config.yaml
d_model: 192
experts_per_token: 2
moe_layers: [0, 1, 2, 3, 4, 5, 6, 7, 8, 9, 10, 11]
normalize_top_k: false
routed_scale: 8.0
balance_loss: 0.00219
init_std_router: 0.0111
lr_router: 0.00352
vocab_size: 26797
norm: "rmsnorm"
tie_embeddings: false
optimizer: "muon_variant"
seq_len: 1024
dataset: "wikipedia_en"
Below are experts of layer 3 (counted from 0) of a mixture-of-experts language model. Rows are named router (the router's row for the expert), up (a neuron's input weights, with its number) and show model dimensions 0-191. Each number is 128 + 24 x the weight over its row's rms, rounded and kept within 0 to 255.
After each expert's rows: a language model's description of what the expert responds to. This comes from a sample of Wikipedia text that the model never trained on.

# expert 4
router [101 105 106 149 121 122 115 108 133 138 141 175  98 109 129 161 113 141  93 148  85 157 151 127 105 127  67 159 101 157 105 138 134  97  95 151 161 112 111 133 133 113 101  93 135 162 156 140 133 103 155 131  95 121 161 113 163 128 111 104  89 155 119 153  93 113 167 105 110 138 148 108  95 112  99 140 140 162 125 151 148 141 123 143 101 149  96  98 138  80  89 166 153 122 115 162 106 119  95 168 115 155 131 106 104 140 120 151 118 126 112  95 111 178 110 154 102 124 105 136 149 112 125 154 109 156 139 160 113 147  96 159 144 138  97 102 101 112 153 114 146  91 168 167 122 107 117 161 113 163  72  99  95 137 151 124 114 153 133 142 112  92 142 118 139 136 111 107 128 123 155 107 114 143 154  99 121 155 136 163  84 138  99 127 145 134 112  89 159 101 154 126]
up0 [137 104 118 120 154 129 156 159  90  89  85 157 163 119 140 125 101 122 122 120 118 115 129 129 111 138 159 169 113 140 172 133 124 115 130 175 146 125  80 123 144 160 151 129 153 117 153 108 123  81  89 142 146 109 126 121 117  98 123 162 176 161 143 146 113  97  91 139 112 106 105 160 168 129 190 142 115 156 161 125 113  90 102 155 140 115 125 132 141 102 198 127 141 153 137 100 182 136 149  91 155 129 133 146 184  85 138  95 133 153  89  98 141 104 139 125 117 158 120 101 126  95 106 127 110 129 158  40 132 125 124 119 130 117 140 136 123 137 142 133 123 123 117 130 118 106 117 131 143 132 114 118 131 118 123 129 113 110  90 147 145 152 118  89 104 135 113  92 113 102  94 154 130 134 107 180 141 120 130 128 156 130 133  97  72 106 134 107 120 148 116 148]
up1 [ 94 127 119 129 186 140 111 163 137 110 103 131 150 161 132 103  88 132 137  98 117 129 152 123 131 125 167 131  89 114 114 120 147  76 128 132 145  82 127 115 113 104 165 160 121 113  95 139 110 108  68 113 108 150 154 146 113 108 135 113 165 138 148 122 131 126 100 130 165 175  81 111 161 127 167 162 143 108 135 151  86 112 125 127 160 132 132 143 117 170 154  90  96 139 140 137 120 109 114 188 163 131 140 115 124 140 127 128 160 133 114 159  92 128 148 132 139 112 191 138 107 130 133 110 117 105  90 125 133 123 139  82 135 118 127 152 159 160 123  96 129 146 123 154 133 115 138  87 122 109 130 136 109 131 111  75 115  94 125 188 122 158 101 151 137  97 140 122  93 125 160 124 115 105  99 109 116 114 115 126 106 129 167 105 134  89  88 169 125  72 113 108]
What it handles: Capitalized first word-pieces of place and proper names, often in lists or tables, such as Bo, Bra, New, San, Van.

# expert 45
router [124 148 135 168 124  97 107 109 147 129  96 139 106 125  78 145  97 148 108  96 172 131  87 129 116 125 110  93  93 127  91 149 132 101 137  95 156 104 132 121 119 138 165 117 129  75 163 121 118 160 159  99 124 149 105 106  80  88 147 166 104 160  90 129 142 122 135 104 132  80 152 174 124 139 143 168 131 110 136 109 154 152 140 104 135 127 121 149 132 110 157 149 129 127 139 148 104 158 162  70 119 153 114 145  94 158 146  99 163 155 156 167 154 151 125  79 104 124 112 145  98 113 107 135 152  89 130 155 138 137  95 153 149  87 124 111 133 123  90 158 130 168 109 146  98 114 156 131 134 150 143 150 106 153 154  97 177 105 125  88 158 140 136 129 110 127 111 112 126 143  85 109 131 153 158 126 159  97 118 119 119 107 107 151 156  97 123 139 126 110 142 140]
up0 [127 124 139 147  87  66  99  96 104 152  91 117 166 122 139 137 100 156 123 120 104  88 132 133 107 181 123 128 120 114 158 139 125 149 114 148 110  96 132 101 131  85 123 127 112 149 132 152  98  95 142 176 138  86 129 131 152 113 127 124 100 149 149 105 173  85 158 130 134 147 147 129 145  76  89 132 104 166 154 139 131 116 181 126 145 149 131 145 159 104 152 103 128 149 114 175 108 142 101 114 107 151 112 127 155 110 129 113 108 132 161 140 111 130 145 169 134 128 137 133 119 109 154 113 137 162 150 155 109 134 140 134 131 106 200  95 109 160  96 155 156 119 137 171 127 170  74 103 144 129 140 106 172 121 128 124 106 122  93  94  91 119 124 134 132  95 178 116 164 130 130 118 138 152 156 142 118 160 129 108 147 151 141 108 121 110  95 112 125 114  82 140]
up1 [152 132 125 136 162 141 156 114 105 150 141 114 123 123 119 106 108 147 138 148 136 150 138  90 167 136 155  87 164 150 129 158 132 118 164 117 112 108 114 143 158 165 114 162  99 119 101 149 152 143 145 117  62 170 103 125 125 122 108 134 217 127  98 144  94 164 108 100 117 142 164 128 125 126 134 133 132 131 149 135 144 112 165  85 143 165 141 108 138 139 121 127 102 150 129 161 152 171 149 159 131 131 112 107 132 133 101  82 152 127 137 122 145 125 148 128  96 139  84  98 119 105 133 149 132 147 114 150 138 106 123 119 152 133 149 111 134 128 131 127  96 122 124 119  91 117 128  78 117 105  99 106  85 131 101 107  93 151 122 106 132 124  96 118 170 148 106  80 137 122  90 137 162 128  97 116  86  56 100 178 150 156 161 162 147 106 104 129 128 155 144 137]
What it handles: Line-initial hyphens of bullet lists and pipes starting table rows, plus hyphens inside codes, such as I-40 or ISBN.

# expert 40
router [ 96 104 111 146 120 121 114 111 132 138 143 172  93 111 131 155 111 142  89 144  84 157 150 128 106 126  68 154 100 150 107 136 142 102  92 151 156 119 111 138 135 112 102  93 136 165 151 134 136 101 159 140 103 122 158 109 154 130 116 100  87 157 115 151  90 119 166 103 113 136 150 109  94 113 100 142 137 159 125 150 148 140 120 142 104 146  95  97 138  78  93 168 155 119 119 163 101 121  94 171 113 158 131 107 105 141 121 148 117 128 107  93 109 163 103 152 101 120 104 136 150 107 131 159 109 155 149 157 113 148  93 156 149 133  96 102  97 114 152 112 138  87 164 168 121 105 116 164 113 167  65  97  97 135 152 126 109 151 133 142 108  92 141 118 136 135 102 109 126 120 159 104 109 138 153 102 119 154 137 163  85 140  99 127 140 134 113  94 154 100 149 123]
up18 [107 114 184 126 123 129 128 116 131 135 146  96 106 154 129 123  85 157 136 139 146 133 115 143 146 134 193 108 153  93 134  98 117 178 124 104 129 143 123 126 121 120 138 117 135  67 116 150 141 135 136 116 142 139 121 116 128 117 134 143 100  83 116 151 124 161 153 126 129  96 138 181 121 130 164 107 107 109 112  85 112 133 114 117  88 141 164 105 103 151 117  96 141 120 119 123 126 125 153  97 163 106 146 154  88  96 153  77 150 108 141 142 140  80 111 136 105 122 170 136 117 170  96 108 113 180  92 110 128 110 152 131 103 157 124  84 120 141 137 142 124 155 101 135 134 143 159  97 155 137 162  75 141 177  49 100 142 127 153 108 145 135 149 130 108 170 144 156 135 132 142 121 124 112 119 189 115 137 131 112 104 117 154 119 157 118 108 126 133 131 172 121]
up19 [139 104 136 124  96 132 135 115 159 170 123 110 106 123 109 133 137 142 108 114 143 103 101  99 153 142 144 124 130  98 145 116 101  98 161 110  63  99 140 127 145 160 103 160 106 143 130 150 109 173 125 129 172 176 138 140 179 145  88 151 160 107 112 116 135 131 106 104 109 123 149 152 106 137 116 104 114 146 135 146 134 110 135 112 151 103 158 132 103 151 111  67 146  93 121 119 120 127 114 117 125  95 134 103 118 139 119 108 130 105 136 120 131 135 107 137 111 117 113 162 122 103 107 109 107 159  94 103 165 180 177 118 153 147 153 178 124 103 124 137 104 156  52 103 151 131 145 101 100 122 166 138 135 154 109 120  96 102 106 155 107 145 104 183 111 130 121 112 119 103 176 173 151 133 137 105 128 125 127  92 130 113 130  78 127 103 135 132 146 183 153 152]
What it handles: Pipes and numbers inside tables, closing quote-punctuation such as ." and ?", dagger footnote marks, and list dashes.

# expert 63
router [ 95 170 128 159 166  87 132 121 172 149 101 168 110 109 180 128 117 148  95 143 139 160 123  74  76  95 142 149 149 171 116 141 149 104 120 126 154  88 118 150 165 164 106 148 131 145 142 101 115 110 140 121  82 146 138 120 154 148 133 123 109 132 123 111 115 122  96 119  94 128 140 113 149 112 120 165  93 172 143 130 112 165 127 116 131 171 137 123 143 127 146  80  82 103 135 130 154 136 105 120 179 102  96 125  91 112  99 135 157 136 119 155 113 146 148 131 117 113 124 123 107 127 150  90 164 152 119 138 111 145 105  94 149 121 155 116 102 144  86 105 140 132 148 137 105 102 151 111 102 147 120 165  81 125 163 117 116 165 132 125 109 103  98  88 131 130 144  82 149 117 123  97 100 153 123 131 123 174 130 163 149 145 110 122 156 131 102  98 145 155 120  95]
up0 [154 115  79  87 132 118 119 124 105 149 132 135 120 144 114 127 146 126  90 117 104 147 131 111  45 116 124 152 160 106 142 174 131 113 110 123 156 101  98  90 115 106 155 123 100  85  86 107  99 150 144 168 147 132 141 113 101 107 175 107 117 155 124 105  97 159 168 127 146  94 158 130  95 141 126 137 136 107 126 153  89 141 117 127 132 154 172 143  96 122 131 159 122 164 152 128 147 159 143 166 110 160 168 178 118 152 136 121 165 154 115 131 116 138 156 126 115 145 155 149 127 186 123 107 145 118  83 112 114 171 156 128  91  97 124 142 140 123 145 134 114 118 143 163 121 142  82 114  91 111  72 160 140 134 136 118  86 128 117 125 117  97 131 155 155 172 115 114 147 113 153 125 106 116 128 162 151 145 143 139  90 143 123 131 123 128 145 113 160 158 113 129]
up1 [148 139 137 132 123 144 184 123 126 107 140 103 135 143 140  92 175 139 119 142 134 125 176 143 121 156 152 144 105 151 153 136  97 154 134 134 152  66  72 169 110 124  91 150 113 156 145 123 126 115 122  74 129 148 177 128 144 104 134 169 133 157 139 140 148 125 135 142  88 172 115 131 168 139 134 109 143 114 158 138  97 118 122  64 166  85 126 142 111 127 103 142 137 138 133 151 172 151 122 132 139 147 126 124 174  73 135 160 120 147 134 121  89 141  96 117 107 137 130 169  86 130 126 117 129 128 137 106 113 146 142 105 153 121 163 119  94  91 115 156 126 119 100 120 142 123 106 158 161 168 140 167 154 115 136 129 106 144 154 108 168 138  88 128 156 120 102 137 141 121 106 125 143 130 169 129 143 113 163 172 180  92 137 127 138 145 165 106 114 143 161 136]
What it handles: Dashes, periods, commas and ordinal suffixes right after a digit, as in scores 1–0, dates July 1, 2016, decimals, 1960s.

# expert 7
router [ 98  99 111 147 124 120 109 111 136 135 140 175  98 115 128 150 107 150  85 150  81 153 155 132 100 128  60 161  99 154 102 132 136 104  96 151 147 116 108 137 130 110  98  91 136 170 153 133 136 106 155 133 101 122 159 128 161 128 116 109  87 160 118 150 100 116 166 102 108 142 148 108  99 112 101 142 141 160 124 149 146 137 124 140 103 149  97  96 136  72  97 162 152 125 116 167 104 127  94 172 115 149 127 108 105 137 119 153 116 128 108  98 110 158 108 153 109 123 100 133 146 115 127 160 114 151 146 154 113 150  96 158 143 138  97 105 101 111 159 109 144  84 171 166 123 111 121 158 117 162  66 102  95 136 152 120 106 157 127 147 111  95 139 116 146 133 108 111 131 125 166 109 107 144 157  99 121 160 139 161  86 142  97 128 143 133 116  92 149  99 155 122]
up0 [120  94 114  92 168 142 154 105  96 106 145 110 128 114 119  83  99 174 110 138 179 142 128 137 151 114 140 136 127  92 176 145  93 171 156 106 139 161 118 116 127 123 165 146 116 107  88 107 100 130  93 129 137 109 111 130 123 125 119 130 135 134 152  75 139 104 156 117 171 125 133 171  84  77  89 128 114 148 147 107 128 125 143 146 163 138 185 113 102 117 149 132 131 148 133 103 132 112 163 110 103 132 135 100 152 119 128 106 114 140  94 137 102 115 127 131 143  84 116  98  79 159 116  91 121 109 123 126 121  86 136 129 176 128 127 115 123 103 114 129 161 154  91  92 122  99 124 150 160 103  73 128 144  89 153 152 157 118 140 104 187 156 142 122 145 109 112 141  97 140 128 109 135 149 154 167 119 129 119 113 153 169 112 124  90 155 124 121 105 121 117  95]
up1 [156  72 136  97 105 144 131 130  99 159 111 121 162 132 113 131 115  93 141  98 107  84  92 119 115 102 134 122 118 148 148 144 137 164 120 180 129 111 134 108  81  88 125 145 117  85 109 137 113 159 144 135 100 122 101 169 143 115 116 144 124 123 120 125 127 141  89 129 133 104 123  91 142 110  61 115  97 101 128 112 148 160 137 123 128 137 150 141 109 139 112 101 158 111 112 109 118 135 170 103 137 134 118 119 127 155 117 170 123 134 106 115 138  94  89 125 113 101 120 116 145 160 128 101 140  93 164 129 144 103 148 123 134 139 161 103 132 141 133  64 137 142 111 144 104 117 154 109  65 147 138 143 173 131  71 110  82 139 102 111 110 140 119 166 135 101 175 146  81 110 124  94 113 130 111 127 145 172 143 114 150 118 107  66  97 162 161 126  98 151 126 123]
What it handles: Opening parentheses, line breaks, year prefixes like 199 and coordinate marks in infoboxes and tables, plus military or police nouns like officers, Royal.

# expert 9
router [106 104 109 150 116 124 118 112 131 137 144 173  98 116 129 158 109 140  92 147  87 159 157 129 101 124  74 160 102 153 105 133 138 104  91 151 150 118 119 134 129 110  99  93 138 161 151 138 134  94 158 132 103 123 163 106 155 129 114  98  93 154 120 155  92 117 168 107 116 136 147  99  96 111  96 143 140 160 129 146 151 140 122 141 104 153  98  98 136  82  92 168 149 123 117 162 106 126  91 163 112 153 128 108  98 142 118 151 118 128 112  97 110 184 110 155 106 124 107 137 150 111 128 159 110 158 141 157 113 149  95 158 150 134  94 107 105 111 152 113 143  88 166 168 118 106 119 162 112 164  64  99  98 135 151 125 110 157 130 146 114  90 141 120 138 134  99 108 128 119 164 109 115 142 155 101 126 153 141 163  89 136  99 127 145 132 114  82 160 106 154 122]
up0 [134 122 129 132 128 147 135 116 117 144  99  87 155 122  88 144 141  94 164 135  74 114 158 147 101 102 137 124 167 133 159 102  95 137 112 112 124 140 169 132 112 146 114 213 106 119 128  98 110 149 114 110 153 138  99  89 134 138 124 140 134 100 157 128 158 118 143 152  94 152 106 105 152 155 128 123 150 127 166  87 154 147  95 119 164 169  95 124 119 166 130 119 147  85 149 113 163 121 162 156 153 150 122 106 122 115 125 108 102 128 135 119 117 103 155 145 137 149 100 132 148 131 110 123 118 112  85 115 149 110 104 110 130 105  91 107 138 136 120 119 140 112 109 156 204 171 108 164 152 143 182 148 143 129 106 139 120  52 105 149 116 154 118 120 132 132 107 179 155 156 116 157 119 153 127 139 132 143 120 109 120 130 162 121 103 120 136 143 125 137  90  84]
up1 [ 97 118  85 172 166 128 139 100 123 132 142 106 112  98 153 139  78 110 152 122 124 111 120 103 110 144 144  88 111 101 104  96 144 182 145 124 111 172 113 157 117 173 164 152 145 110 148 146  83 109  86  88 142 148 114 123 115  99  89 131 129 165 125  77 113 120  93 131 105 142 129 153 141 176  96  91 130 113 110 125 108 119 124 120 109  95 147 172  92 146 161 136  88 151 114 129 107 109 162 127 106 134 102 138 122 118 132 145 158 101 119 137 162 110 162  78 137 147 129 136 139 126 139 147 142 148 119 136 173  83 124  82 122 143 136 144 123 158  88 119 103 141 136  84 140 138 140 142 122 130  90 127 120 102  82 119 138 146 132 167 153 100 138 141 119  99 138 154 130 128 124 158  92 106  96 170 132  63 120 115 139 131 100 109 122 133 100 109 117 133 103 132]
What it handles: Opening parentheses and brackets right after a name or term, introducing acronyms, dates or notes, e.g. Authority (UNRA), Innocent III (1198.

# expert 1
router [105 107 109 156 119 120 109 118 121 136 151 177  98 111 126 147 107 145  97 154  80 159 150 137 106 126  75 157  99 153 102 140 136 103 105 143 155 117 105 139 131 110  98  85 138 162 156 139 140  97 150 138  98 122 156 115 160 123 109 101  90 153 114 154 101 112 168 101 111 140 149 104  95 109 118 133 137 154 128 155 152 133 123 136  92 154  95 100 139  83  96 163 159 109 114 164 117 123  94 163 111 159 139 102  99 131 112 150 120 131 107  93 109 160 115 150 117 128  99 130 148 101 126 166 110 154 148 156 113 153  91 161 145 137  99  98 104 111 153 100 135  90 171 169 122 105 120 156 116 166  66  92  96 140 153 125  97 156 128 134 114  97 141 125 130 133 101 113 133 118 161  99 116 134 152 107 128 154 136 163  94 140  89 126 139 130 118  90 158  99 152 129]
up0 [159 150 124 127  99 111 105 131  93 131 128 136 169 114 143 175 159 126 139 183 134 143  60 114 130 116 128  93 133 148  86 137  79 148  84 123 152 142 144 119 111 130 143 145  95 128 145 154 129  91 123 117 135 160 107  89 100 180 137 115 122 128 105 149 142 108 171 117 167 136 104 143 143 112 148 110 147  70 127 116  88 170 117 158 157 156 129 165  99 132 120 155 113 103 163 126 128 143 129 130 124 125 137 148 166 144 123 124 101 134 127 117 117 125 121 135 176 124 120 166  94 138 132 103 117 150 128 121  87 174 154 117 151 126 182 124 129  84  96 116 118 155 121 113 141 151 139 136  78 129 182 140 149 124 126 133 138 103 104 132 135 121 151 154 120 150 153 142 113 119 134 142 124 132 152 140 125 130 106 101 163 131 157 161 119 179 187 121 140 148  64 115]
up1 [ 85 126 142 145 155 149 131 136 160 151 114 112 146 124 145 141 127 127 139 160  97 156 102 143 166 147 158 103  95 128 149 128 139 151 136 129 144  75  84 138 150 134 141 175 150 145 148 119 139 112 108 114 113 125  81  80 125 126 135 118 155 115 164  99 149 106 139 141 160 100  80 118 117 117 137 108 113  56 154 142 122 131 169 129 158 125 183 121 161 158 162 104 115  92 138 139 109  93 154 123 152 125 143 103 124 116 118 165 110 120 146 170 146 135 125  80 131 113 140 118 100 131 162  82 112  79 127 102 160 114 107 110 110 125 127 168 134 122 135  80  87 100 106 142 101 137  71 114 129 105 140 124 136 143 117 103 142 121 137 124 114 129 118 105 139 125 145 145 113 149 129 119  92 126 132 144 122  67 112 139 168 120 155 134 175 159 135 124  80 113 181 120]
What it handles: Proper-noun starts and word pieces in place names and surnames, such as Ludlow, Raleigh, Nelson, Bly, Buffalo; also some common word-parts like rusticated.

# expert 6
router [ 95 104 103 141 117 119 116 114 126 133 141 180  99 106 131 154 109 155  95 146  85 158 162 125  95 134  59 152 100 149 104 142 143 105  99 148 150 121 123 129 129 113  99  91 144 171 150 134 131 102 162 126  99 125 156 109 155 123 108 104 102 161 118 157  87 109 165 105 107 141 151 103  94 107  93 144 145 158 129 155 140 130 119 142 104 148  96  95 142  72  91 161 151 120 116 165 108 123  89 171 115 150 126 113 110 132 121 150 128 125 113 100 109 167 107 164 116 130 108 147 146 104 132 160 104 146 149 162 107 150 103 154 143 143  95 104 108 115 150 111 143  86 170 163 118 105 121 152 112 164  73 104  98 135 160 127 108 151 137 149 115  95 151 114 131 136 106 109 124 121 155 111 117 147 151 109 122 155 134 168  89 135 104 119 142 136 114  92 157  97 150 126]
up0 [142 170 136 130 132 153 180 108 124 148 128 183 140 134 106 182 123 143 136 151 196  84 122 130 131 147 173 147 133 149 107 124 120 160 157 144 126 107 146 134 114 127 151 121 143 150 145 140 137 155 132 143 157  98  81 128  94 153 163 112 124  89 139 125 155  91 145 123 117 128 133 137 169 131 159 134 135 104 154 144 118 147 116 116 153 135 171 150  77 143 112 140  94 131 116 129 152 150 141 123  72  94  77 106 152 124 142 138 131 117 125 115 152 113 152 141 153 148 142 133 122 155 126 100 145 134 108 146 108 194 131 117  99 119  89 131 150 147 123 131 162 151  95  75 110 116 119 133 130 139 115 168 130 153 134 156 102 162 113 152 155 146  85 108 104 114  89 109 142 111 104 155 143 138 160 141 106 152 120 110 137  87 137  91 116 148 121 123  54 133 111 108]
up1 [153  93 148 161 159 170 163 131  88 129 125 116 147  95 123 114 104 142 127 114 149 129  97 138 139 120 159 141 116 116 124 118 119 186 144 123 138 135 133 149 124 139 167 125 130 116 142 135 192 132 145 129  90 154  77 129 105  84 139 158 124 106 132 148 128 162 137 129 182 110 108 121  96 117 145  83 143 156 116 160  84 153 173 151 101 141 140  97 136 134 126 142  88 124 133  77  86 130 191 139 136 116 149 133 118 118 111 101 109 142 175 121 151  98 123 110 154 119 141  94 128  83 112  97 155 115 101 165 121 128 151 103 117 113 136 129 108 136 138 106 121 149 112 103 136 151 149 134 133 131 173 124 123 157 157 140 137 110 113 156 126 129  86 100 101 104 159 138 131 133  99 153 158 175 101 185 124  87 112 119 131 116 189 100 110 139 153 122 136 114 125 146]
What it handles: Second pieces of surnames and words, plus possessive 's and capitalized title words like League, Cup, Special, as in See-ley, Add-ison, Fisher-ies.

# expert 31
router [ 91 105 109 149 118 118 112 108 130 142 145 175  99 109 129 164 110 143  91 156  87 156 157 128 109 123  68 156 103 155 100 133 133 103 102 153 148 117 109 134 134 110 100  91 141 163 151 137 134 103 157 136 104 124 165 114 159 126 116 102  89 158 118 151  91 117 174 102 112 136 147 111  96 116  98 139 141 159 129 148 148 143 123 137 104 153  98  94 134  82  95 164 153 124 117 169 103 123  92 165 113 155 130 107 104 140 122 145 118 125 109  96 108 157 100 149 103 123 103 136 147 112 127 161 109 158 146 157 113 150  89 161 148 135  95 103 101 110 155 112 149  90 168 168 120 109 120 163 110 164  74  98 102 139 150 127 116 152 128 145 111  89 137 122 141 132 111 113 124 122 161 107 110 142 157 100 123 152 137 163  85 141  95 126 144 134 114  88 151 101 155 117]
up0 [ 93 102 126 138 138 101 131 130 131 104 116 151 122 164 161 123 118  84 105  91 155 123 182 112 119 131 113  82 199 121 127  87 112 135 136 115 117 122 109 132 162 140 118 135 119 114 133 120 125 128 106 119 158  78 126 160  99 145 120 124 115 156 157  78 105 121 142 106 134 141 143 142 139 152 126 149 131 123 121 131 163 125 149  99 136 118 158 101 149 166 147 141 157 162 104 105 173 133 164 101 122 103  83 163  75 137 145 125 134 156 137 159  92 114 181 119 122 120 139 119 120 146 126 144 155 106 150  81 115 144 151 120 141 135 147 116 108 105  75 144  95 136 101 107 105 125 111  95 137  92 119 143 135  69  97 131 140 140 158 134 192 170 109 133 119 159 131 145 148 147  89 158 143 130 145 162 163 135 101 136 133 107 176 124 155 124 139 154 112 114  92 112]
up1 [134 149 147  91 146 134 117 170 137 152  74  94 125 128  90 152 137 124 153 102  90 126 113 131 127 120 148 142 105  96 135 135 161 139 143 115  85  82 130 112  98 114 135 159 116  84 134 135 152 180 122 117 120 124  98 162  99  98 131 165 116 132 132 152 110 106 120 151 135 152  99 141 124 154 145 145 136 113 142 112 127 126 136 116  99 112 123 126 111 192 113 143 119 111 128 117  91 152  99 110 120 176  94  97 153 136 142 118 176 144 114 142 163 119 129 160 169 128 152 123  91 109 114 115 157  55  89 116 144 150 142  79 112 102 100 120 180 137 113  77  94 109 100 113 135 164 122 134 156 148 135 105 176 118 123 128 129 176 113 113 103 121  96 134 127 133 113 174 147  95 114 133 133 113 146 150 100 142 116  76 147 169 105 129 154 147 138 137 132 137 135 142]
What it handles: Number pieces starting years, dates, codes and table cells, such as 197 in 1979, 157 in 1573, ZIP code 394, 0 in score tables.

# expert 29
router [103 103 108 144 114 125 112 112 130 140 142 176  90 116 131 155 109 141  92 150  82 161 156 128  97 126  62 163 101 154 103 138 136 102  91 153 149 118 114 137 134 108 102  92 142 168 150 136 132 104 154 134 102 121 160 120 161 126 117  98  89 159 115 156  98 116 166 107 114 145 147 110  93 108 104 140 139 162 127 148 146 139 118 138 102 147  94  98 138  89  99 167 154 121 117 166 109 127  91 176 118 152 129 106 105 135 116 148 118 127 112  95 111 168 111 155 103 118 101 138 153 108 123 160 108 149 146 160 114 153  91 159 152 135  97 102 100 111 154 111 143  91 167 168 117 102 123 160 117 161  72 103  95 136 155 128 108 152 130 140 110 101 143 119 137 137 104 117 128 123 163 112 112 141 154 105 121 151 138 164  81 135  97 128 141 135 112  90 155 106 154 123]
up0 [120 123 107 120 106  71 131 109 114 131 161 111 132 137 139  89 114 141 158  91 140 143 111 101 109  84 127 130 165 127 108 161 120 124 172 166 121 154 168 126  99 128 136 149 102 148  94 194 101 116 167 111 146 106 144 125 116 147 124  93 109 114 129 136 140 140 160 168 150 130 104 135 140 146 127 134 112 111 103 119  79  95 132 146 146  80 105  93 117 147 108 115 167 114 133 104 153 133 117 169 126 161 135 148 132 111 113 103 143 173 178 103 108 119 153 109 129 175 125  96 137 163 139 104 106 145 137 146 146 128 127 129 126 120 155 124 145 128  70 118 157 112 150 125 124 141 116 128 134 148 146 117 124 119 137 205 120  81 126 125 160 151  90  73 144 133 128 111 164 163  85 134 140 125 176 119 125 122 127  96 135 119 166 123 111 138 111 123 190 136 144 153]
up1 [ 91 121 112 139 117 131 116  98  82  89 112  98 106 105 108 160 129 125 106 154 114 124 104 118 116 101 164 167 132 131 100 124 128 120 191 133 124 145  78 145 160 139 138 137 128 118  99 134 121 127 115 128 148 152  91 123 142 101 136 144 132 116 124 134  99 155 128 122 152 149 117 121 166 128 148 112 159 101 118 113 105  92 101 109 159 163 199 129 145 123  89 126 135 112 163  98 138 134 137 134 164  91 133 100 210  96 141 131 121 163 149 185 128 126 133 133 129 129 110 125 123 106 106 101 140 109 146 111 155 111 154 134 140 132 118 112 110  82 114 141 137 133 104  76 123 116 129 119 111 156 128 128 179 106 105 135  79 115 156 121 170 132  96 179 126 137 118 152 164 105 184 173 138 172 121 126 127 135 121 102 147  69 142 134 156 137 131 132 148 125 142 162]
What it handles: Spaces before day and year numbers in dates and table cells (October 6, 1947), plus place names like Seattle, Santa.

# expert 18
router [ 97 106 109 148 118 120 113 109 128 133 141 174  99 111 129 159 115 144  90 145  86 156 156 125 104 121  68 157 100 150 107 134 136 100 100 145 153 116 112 134 132 111 106  95 136 166 151 131 132 101 160 138  99 119 156 115 154 128 112 101  89 162 118 153  93 116 173 106 107 140 147 106  94 112  98 139 143 165 127 144 147 141 124 140 105 150  95  99 141  78  97 167 154 124 123 168 103 123  93 179 119 146 132 104 101 142 115 150 117 127 108  96 110 162 104 149 104 125 104 139 144 113 122 161 115 154 145 156 110 148  92 162 146 137  97 104 102 115 150 109 142  91 170 164 120 107 121 166 114 168  69  99  96 141 151 119 107 156 137 145 105  95 137 123 133 129 102 114 117 121 157 106 112 140 155  99 121 154 132 163  82 143 100 124 144 137 111  86 147 104 155 115]
up0 [133 124 133  93 128 122 113 113 126 110 135  93 108 154  88 142 147 160 169 149 128 109  99 113 103 119 170  96 151 145 128 132  89 117 139 116 127 144 161 127 144 103 173 167 128 131 134 125 119  93 124 120 102  98 106 112 104 112 170 125 140  65 152  97 159 105 151 140 130 161 147  81 145 172 122 149  87 104 119 130 128 127 137 125 163 118 114 127 113 160 171 118 103 134  99 150 141 185 134 155 152 103 152 136  85 131 127 106 102 149 107  94 120 117 118 139 157 155 175 108 120 134 171 123  96 144 148 104 140  84 133 145  95  86 123 102 116 152 104 116 105 133 105  67 101  75 159 138 104 111 142 159 103 137 136 139 110 129 173 117 149 132 104 149 118  89 111 141 123 111 162 156 107 128 156 106  84 111  89  97 121  96 131 123 134 102 151 117 134 153 128 111]
up1 [163 151 131 119 127 106 143  78 132 113 118  83 123 127 128 143 155 126 150 156 122 106 129 130 124 158 151 119 171 114  99 104 122 123 100 154 123 166 112 163 161 115 158 129 123 130 143 149 159 128 103 112  90 116 139 132 129 113 172 129 162 124 152 125 149 114 114 125 140 146 137  83 131 158  98 116 107 112 132 122  92 108 146 132 139 134 164 166 157 149 122 128 112  88 130 111  88 127 167 169 174 146 137 135 142  98 120 154 147 128 167 107 107 160 126 100 159 131 144 186 188 144 174 119 113 119 162 135 143 120 168  86 135 111 139 153 111  81  94 147 161 152 110 139 150 132 115  79 129 109  91  96 125 132 147 152  87 110  82 147 126 154 164 178 144  98 133 121 139 148 111 180 144 148 107  95 138 130 126 142 154 127 153 170 148  99 140 126 112 156 153 140]
What it handles: First pieces of personal and place names, often in lists or sports reports, such as Khal-ifa, Kr-ško, Gr, Robert, plus some digits.

# expert 16
router [ 96 101 105 149 120 122 118 116 128 140 143 172  98 112 129 156 102 138  88 149  88 155 151 128 107 125  77 151  99 153 104 135 137 103  92 154 155 114 115 137 133 107 103  86 136 169 154 138 134 101 157 136 103 123 158 114 161 127 113 102  89 159 118 155  92 116 167 106 112 142 151  98  96 112  98 143 142 159 126 147 153 139 120 144 102 153  98  94 141  74  97 170 153 122 110 165 105 124  96 167 116 155 132 106 101 143 123 151 124 128 117  96 114 178 105 156 105 121 103 138 148 110 128 160 109 155 147 157 115 150  93 158 144 136 101 109 103 113 155 117 139  89 163 168 120 104 120 163 113 167  69  96  99 140 152 121 106 152 131 142 112  98 142 120 135 136 102 108 122 118 160 105 112 140 153  95 122 153 135 159  92 136 101 129 141 139 113  89 154 101 154 121]
up0 [142 139 120 107 160 124 119 146 128 125 115 125 147 151 116 158 136 148 137 134 146  97 155 145 149 116 151 114 171 114 148 123  68 136 154 104 123 124 152 171 129 107 145 113 139 133 133 120 153 100  96 116 135 163  90 120 118 138 139 162 121  85 106 135 111 166 112  99 150 120  91 102 139 100 134 187 111 112 177 132 121 158 181 135 168 195 155 121 130 163 132 109 125 169 155 102 139 100 165 111 141  90  96 139 100 157 111 101 165 126 123 141 126 112 104 125 160 105 168 122 158  98 145 116  97 130  99  98  95 132 139 116  83 136 149 154 116 130  98 155 169 135  98 107 173 127 140 101 158 112 130 138 135 103 129 110 128 151 152 152 146 110 159  89 100 161 117 112 197 146 124 144 139 127 125 141 141 131 128 103 141 136 165 116 126  94 115 135  84 163 155 129]
up1 [135 145 157 142 128 149 142 135 115 148 109 137 128 127 122 130 135 110 129 113 132 115 112  98 145 155 181  98 170 152 110  96 145 126 192 136 107 140 161 159 107 134 152 127  81 147 112 122  94 164 138 137 152 133  93 109 119 139  88 120 101 128 169 126 120 121 136 120 112 112  98 151 168 148 174 107 145 163 131 117 128 105 126 108 122 108 153 141 106 147 146 144 128 109 122 145 167 106 145 119 132 166 134 141 176 123 109  85 129 161 150 109 180 140 137 151  98 115 127  87 126 135 184 131 135 103 139 144 184 122 105 165 130 128 142 103 133 127 149 149 121 125  87 114 133 108 148 101  92 120 119 109 178 155 138 131 183 169 111 150 151 128 104 123 142  99 158 150  87  84  77 152 122  91 105 161  97 121 106 123 149 148 131 110 106 148 130 185  83 135 137 148]
What it handles: Nouns like competition and films at sentence ends, plus dashes, slashes, daggers and numbers in stat tables and population infoboxes.